config.toml
n_layer = 10
d_expert = 160
activation = "swiglu"
normalize_top_k = true
routed_scale = 1.73
balance_bias = true
vocab_size = 5156
norm = "rmsnorm"
norm_eps = 1e-05
beta2 = 0.99
seq_len = 256
train_tokens = 604600000
steps = 4613
dataset = "wikipedia_en"
Below are experts of layer 5 (counted from 0) of a mixture-of-experts language model. Rows are named router (the router's row for the expert) and show model dimensions 0-255. Each number is 200 + 20 x the weight over its row's rms, rounded and kept within 0 to 999.
After each expert's rows: a language model's description of what the expert responds to. This comes from a sample of Wikipedia text that the model never trained on.

# expert 52
router,183,196,188,229,191,211,206,204,155,184,199,219,215,194,182,173,177,213,206,185,157,200,216,185,232,222,171,198,202,228,196,197,194,186,205,172,209,207,205,255,218,177,181,174,189,191,179,189,207,190,219,205,202,173,196,169,171,192,185,163,177,214,207,218,180,189,179,144,192,205,169,171,190,213,218,222,212,170,229,197,237,214,187,185,195,180,202,194,193,219,178,199,227,185,200,166,176,205,182,189,216,240,218,227,185,204,225,170,191,147,229,195,216,152,234,187,190,181,212,174,200,213,202,190,201,210,184,156,203,184,194,171,217,186,173,200,176,188,209,189,178,209,200,223,235,183,231,187,155,178,156,228,205,183,209,191,221,244,188,212,203,208,184,180,208,201,219,208,215,192,207,208,221,223,180,174,151,206,222,200,187,196,210,176,208,171,232,176,214,210,178,217,227,187,198,217,204,213,194,204,206,180,185,202,205,144,204,233,180,194,174,230,210,197,182,181,210,176,220,195,199,218,197,175,197,186,235,187,185,202,207,213,194,230,192,185,220,188,194,190,215,199,187,177,207,182,180,228,211,217,186,180,222,181,189,206
Description: Verb-start word pieces

# expert 55
router,196,160,182,214,154,201,199,210,167,182,202,238,146,225,162,195,172,214,211,191,173,201,187,211,208,201,165,226,191,248,190,185,191,182,183,206,238,206,205,220,225,203,160,183,195,224,187,208,188,209,212,207,195,188,204,196,180,193,181,166,222,173,233,186,197,193,166,168,187,201,188,159,179,195,229,226,188,196,207,185,208,205,214,204,189,187,217,211,190,179,202,201,207,141,187,178,180,195,220,176,211,201,178,204,186,195,221,173,170,190,214,206,216,175,233,133,230,191,230,183,220,183,236,215,195,194,203,201,181,194,207,212,215,171,179,197,190,185,184,204,187,216,186,218,213,163,210,180,200,197,180,199,193,188,195,203,215,206,192,207,201,229,191,181,196,189,203,199,187,191,220,274,212,212,193,203,166,217,207,185,215,208,218,180,212,189,203,186,199,221,184,190,230,172,218,212,202,223,192,238,210,237,213,206,215,223,200,207,192,187,154,241,247,219,216,195,188,180,196,200,178,240,189,194,183,203,200,220,174,197,187,218,172,230,189,183,208,208,184,191,197,187,144,203,188,206,204,228,216,194,210,198,207,195,178,202
Description: South Asian/Asian syllables

# expert 7
router,217,181,202,220,149,216,245,226,185,144,208,231,181,224,191,195,205,207,193,211,190,193,239,177,202,200,207,175,211,223,199,193,191,168,192,193,227,224,249,218,208,202,179,220,188,196,175,192,204,210,192,225,192,195,213,206,196,182,186,146,181,228,209,199,196,175,187,141,205,214,178,165,174,216,217,202,230,189,200,197,187,192,179,194,193,171,221,168,172,197,200,220,204,177,185,201,204,184,185,201,225,241,171,188,213,227,205,158,186,170,188,215,184,170,213,170,235,209,218,196,203,161,216,207,211,198,202,190,221,191,221,169,220,193,194,206,203,177,182,215,150,227,188,210,201,191,204,191,206,178,184,199,224,189,179,175,208,241,191,180,178,203,229,180,173,202,204,212,217,193,191,249,196,226,188,205,173,204,215,173,209,212,231,204,208,228,206,180,223,196,194,216,187,202,203,225,190,203,191,204,181,220,196,209,199,199,221,192,208,197,202,222,201,183,222,197,181,178,210,186,174,185,242,192,187,201,214,212,185,199,191,236,206,208,193,198,172,224,174,147,203,189,140,205,194,188,163,208,217,224,194,218,208,169,185,187
Description: Mid-word fragments

# expert 46
router,175,167,193,234,188,211,205,203,137,201,209,231,198,205,171,174,178,207,189,203,166,197,211,187,193,198,169,205,220,209,190,188,219,186,196,213,205,209,207,216,219,204,197,180,190,202,180,194,207,168,224,186,204,157,219,184,168,215,178,198,202,146,217,202,203,173,181,123,203,219,213,178,160,182,204,255,205,180,214,197,203,213,220,198,220,186,218,211,214,208,163,205,189,198,213,176,205,238,193,189,181,234,179,193,200,183,192,157,195,160,210,220,184,184,202,176,191,185,217,188,236,185,205,203,171,210,220,175,213,193,196,192,195,162,226,207,234,180,187,209,178,206,196,225,226,179,180,208,206,199,189,196,190,167,196,216,219,214,198,198,193,213,205,172,216,199,226,208,221,179,196,234,195,216,162,183,143,197,205,194,169,208,216,191,233,220,202,201,207,188,163,219,217,204,208,208,194,216,199,231,213,210,181,220,174,194,203,245,228,202,195,229,243,191,207,197,173,153,195,198,207,231,210,192,182,192,191,223,206,184,169,200,171,205,177,208,198,227,196,190,203,193,176,190,220,174,218,233,180,208,178,194,208,193,183,204
Description: Ab, Al, Re openings

# expert 16
router,196,189,188,180,167,226,185,214,160,206,191,219,185,233,175,198,190,207,199,181,220,188,203,222,208,226,203,199,185,226,197,220,208,204,181,177,219,200,209,210,220,197,162,183,203,209,183,172,203,200,223,206,197,221,217,149,164,158,199,177,230,175,207,173,202,169,187,153,213,204,186,157,186,216,216,216,228,159,197,179,208,208,178,224,188,202,234,197,170,191,155,224,206,141,208,196,196,217,228,187,233,236,202,190,188,192,219,196,185,193,220,193,185,199,208,176,181,220,228,179,197,185,250,220,201,205,206,202,184,192,215,183,178,180,194,213,193,169,214,183,151,253,208,215,248,181,224,196,215,196,197,229,208,179,170,198,212,233,185,199,194,191,195,172,197,220,226,207,215,212,199,242,206,242,193,197,168,206,207,205,149,185,198,202,199,186,207,184,214,205,155,221,211,205,200,237,198,213,219,191,196,233,181,216,195,182,231,194,168,177,152,212,198,185,198,209,191,176,196,206,190,232,185,195,203,181,195,193,192,190,207,200,179,214,204,199,174,189,185,196,206,194,164,193,216,196,190,219,219,197,202,187,205,202,187,226
Description: Slavic and foreign name pieces

# expert 29
router,214,155,219,202,158,209,229,194,181,189,200,217,185,222,189,202,168,212,212,196,187,194,178,210,203,186,172,195,207,232,172,174,189,186,216,140,195,221,244,199,220,208,190,205,177,200,180,210,236,199,248,183,186,190,191,149,186,186,194,175,186,192,209,186,188,210,193,131,191,189,162,189,186,208,221,223,207,175,236,188,208,188,187,207,224,196,245,176,199,181,195,203,205,192,220,208,189,224,202,183,227,206,158,183,207,211,196,170,198,193,225,205,209,170,221,191,182,204,195,207,236,166,262,208,188,194,215,169,194,173,203,172,217,158,197,209,217,172,206,200,173,192,190,221,210,186,188,155,165,153,176,202,211,205,199,202,193,235,217,211,196,213,196,197,175,205,201,196,176,211,201,234,187,215,211,208,167,197,197,193,196,200,215,194,205,200,179,189,207,223,146,204,225,189,189,236,202,222,185,224,204,220,201,219,178,223,222,212,178,192,168,222,209,200,174,191,182,180,198,195,198,205,200,213,196,180,185,208,176,223,197,188,160,227,185,193,170,217,173,203,210,204,181,208,180,191,202,211,191,211,213,199,226,177,176,182
Description: Consonant pieces in names

# expert 36
router,187,165,161,207,174,220,199,190,173,191,208,219,201,194,175,174,185,209,192,177,170,197,183,203,213,187,177,197,192,204,184,207,211,164,192,197,208,199,227,223,204,208,185,199,187,185,185,164,208,200,236,190,197,169,222,184,176,181,187,188,176,195,201,185,177,194,194,137,205,198,159,169,195,193,222,222,230,184,231,181,211,174,209,201,179,180,228,195,182,184,184,204,206,147,209,224,200,217,183,178,240,197,190,203,192,184,208,178,204,147,212,213,213,167,216,188,194,191,201,208,237,196,199,222,201,187,188,182,204,156,219,187,218,179,203,216,201,174,209,208,173,234,206,222,232,185,226,164,185,158,183,212,234,191,206,193,215,204,213,215,205,211,191,184,201,174,223,178,223,203,226,207,217,222,223,188,179,196,201,185,202,208,195,207,202,229,166,178,223,209,211,218,272,216,183,230,190,204,208,219,192,199,203,255,191,200,195,215,229,206,169,252,238,205,191,200,177,169,225,202,225,199,221,189,210,209,220,225,162,189,211,204,202,214,201,189,171,222,208,198,229,205,175,190,204,208,163,233,203,209,202,205,182,205,180,197
Description: L and Mar-initial names

# expert 12
router,155,193,186,168,99,214,184,196,146,156,224,224,186,219,203,188,158,211,196,191,182,175,202,210,196,193,170,201,189,222,184,184,189,180,190,161,221,211,214,213,218,192,162,184,175,208,166,169,215,210,228,218,177,185,191,167,172,171,179,159,188,211,222,189,197,190,188,146,217,194,186,162,182,189,207,223,229,184,212,195,222,210,197,217,186,181,215,210,180,198,178,219,199,183,180,179,206,215,196,199,205,197,195,204,193,202,221,159,183,183,219,219,189,181,197,151,211,201,240,199,228,174,222,182,200,204,198,177,199,186,199,179,195,193,196,183,197,195,187,193,169,221,204,216,206,175,202,185,191,167,176,213,208,177,203,204,209,231,206,217,181,187,177,182,213,210,205,189,204,181,215,230,212,218,182,197,180,198,207,179,206,203,209,193,219,208,201,195,227,207,156,212,212,207,210,210,199,229,202,217,233,220,210,214,191,221,193,238,206,206,187,238,216,195,195,194,196,184,213,191,213,220,210,197,213,186,183,224,167,203,193,217,205,222,176,183,172,232,176,191,196,195,151,176,201,202,172,204,217,212,181,192,217,179,171,200
Description: Rare pieces in names

# expert 30
router,193,190,176,220,180,215,209,204,176,183,220,218,197,209,180,168,181,216,183,201,188,205,198,228,213,241,184,176,192,222,184,181,219,165,207,162,215,185,235,224,200,208,164,190,175,208,160,190,213,181,204,216,169,180,201,204,221,197,208,186,236,184,212,197,203,174,225,146,212,170,194,185,196,204,236,228,219,174,199,191,199,197,193,234,194,187,222,229,190,183,165,199,190,188,195,188,226,215,211,198,213,213,217,202,206,239,193,189,190,157,177,207,198,186,209,134,192,214,218,166,223,198,207,230,184,227,195,181,202,195,229,200,191,175,190,200,222,183,215,204,179,231,208,219,203,216,212,178,202,168,202,219,225,181,200,166,208,225,195,201,188,183,203,165,203,205,230,173,188,209,190,236,167,201,175,214,146,200,226,207,216,197,216,180,218,209,163,230,209,197,172,204,231,192,158,193,182,250,215,214,190,220,182,217,176,192,207,231,187,168,179,192,211,196,201,215,214,188,200,186,173,189,233,193,200,204,207,224,177,215,174,227,187,186,173,164,187,205,205,197,216,174,182,178,203,192,195,222,225,192,204,171,212,196,160,214
Description: S, C, N-initial words

# expert 23
router,206,198,184,231,150,213,220,210,184,192,190,211,210,232,204,193,171,206,212,192,160,185,205,196,194,212,183,222,233,210,188,183,222,201,183,172,194,195,231,206,208,218,184,196,171,197,197,189,212,203,236,234,167,232,225,190,208,149,168,155,215,164,197,201,201,195,189,162,216,215,180,164,187,184,212,212,204,207,208,190,250,198,182,204,226,217,187,206,191,181,190,217,217,153,177,247,202,215,201,211,196,234,216,198,203,208,211,178,191,180,185,215,190,207,216,172,235,180,214,207,225,195,212,193,210,190,191,185,257,219,188,173,207,191,193,203,179,191,210,201,193,237,198,200,241,183,198,186,230,174,187,227,204,191,187,194,206,230,190,223,222,209,169,157,207,232,212,199,206,229,210,240,241,228,212,171,148,212,231,208,191,196,184,199,212,183,204,196,229,204,185,192,232,198,199,225,192,198,199,211,234,195,194,201,205,208,203,214,199,200,173,230,235,186,197,193,224,176,222,205,216,221,230,187,226,175,202,202,195,230,191,194,209,226,181,164,180,206,198,182,216,212,171,171,211,197,181,235,214,218,216,208,214,185,169,205
Description: Mid-word syllables, accented letters

# expert 0
router,199,189,200,229,181,215,205,203,159,190,194,233,194,213,190,176,189,228,214,190,185,203,226,217,232,203,183,209,218,242,180,162,217,181,192,171,198,203,219,216,202,218,192,197,185,197,193,178,217,172,206,238,192,196,200,179,206,205,165,166,178,161,220,214,205,197,192,147,188,203,174,173,189,209,225,230,223,172,210,211,228,197,186,221,169,174,219,181,212,192,155,212,203,165,209,206,176,194,179,181,190,202,190,210,209,220,194,208,186,144,203,230,188,185,195,147,244,217,200,206,215,204,211,199,201,220,183,162,197,206,205,180,231,169,193,187,230,166,221,195,167,267,186,223,205,144,195,190,178,173,209,194,165,196,188,197,191,223,201,210,200,231,194,167,200,207,186,191,215,194,194,216,239,219,186,182,163,202,206,159,204,195,204,201,217,207,201,219,229,203,193,175,218,204,194,212,169,214,177,187,191,217,204,228,172,185,179,214,186,207,181,227,231,187,193,222,182,193,208,221,200,222,191,191,185,211,184,194,202,205,196,201,213,229,201,208,189,189,196,180,196,193,197,165,212,205,155,232,223,217,184,177,196,211,218,224
Description: Word-initial syllable pieces

# expert 57
router,185,189,179,225,175,212,203,197,136,189,230,207,196,261,201,199,177,195,200,192,161,177,200,170,211,171,195,198,193,228,206,182,189,200,197,167,195,181,211,212,212,169,178,187,216,190,197,237,213,190,209,216,170,211,192,173,187,203,210,165,216,205,228,185,218,195,209,169,179,191,182,159,191,203,193,228,233,182,221,193,202,213,199,194,182,199,217,211,176,185,191,179,234,182,194,225,208,234,205,173,217,233,191,208,196,195,206,157,172,198,209,206,181,188,233,186,224,172,218,207,217,201,241,201,197,211,189,194,212,159,199,196,192,191,173,193,210,210,187,201,174,206,222,206,223,161,229,201,203,192,182,232,212,186,205,195,219,217,173,212,189,198,197,161,187,206,200,203,204,175,233,224,206,231,170,178,193,211,246,197,180,197,199,176,184,194,197,186,229,206,165,211,241,209,189,221,165,223,198,224,220,217,195,190,201,161,212,210,183,195,184,227,195,215,210,217,213,174,178,191,191,222,203,212,200,174,214,243,197,227,178,190,204,221,202,164,210,195,201,156,216,204,182,148,224,194,173,219,238,211,190,189,223,196,157,217
Description: Final vowel endings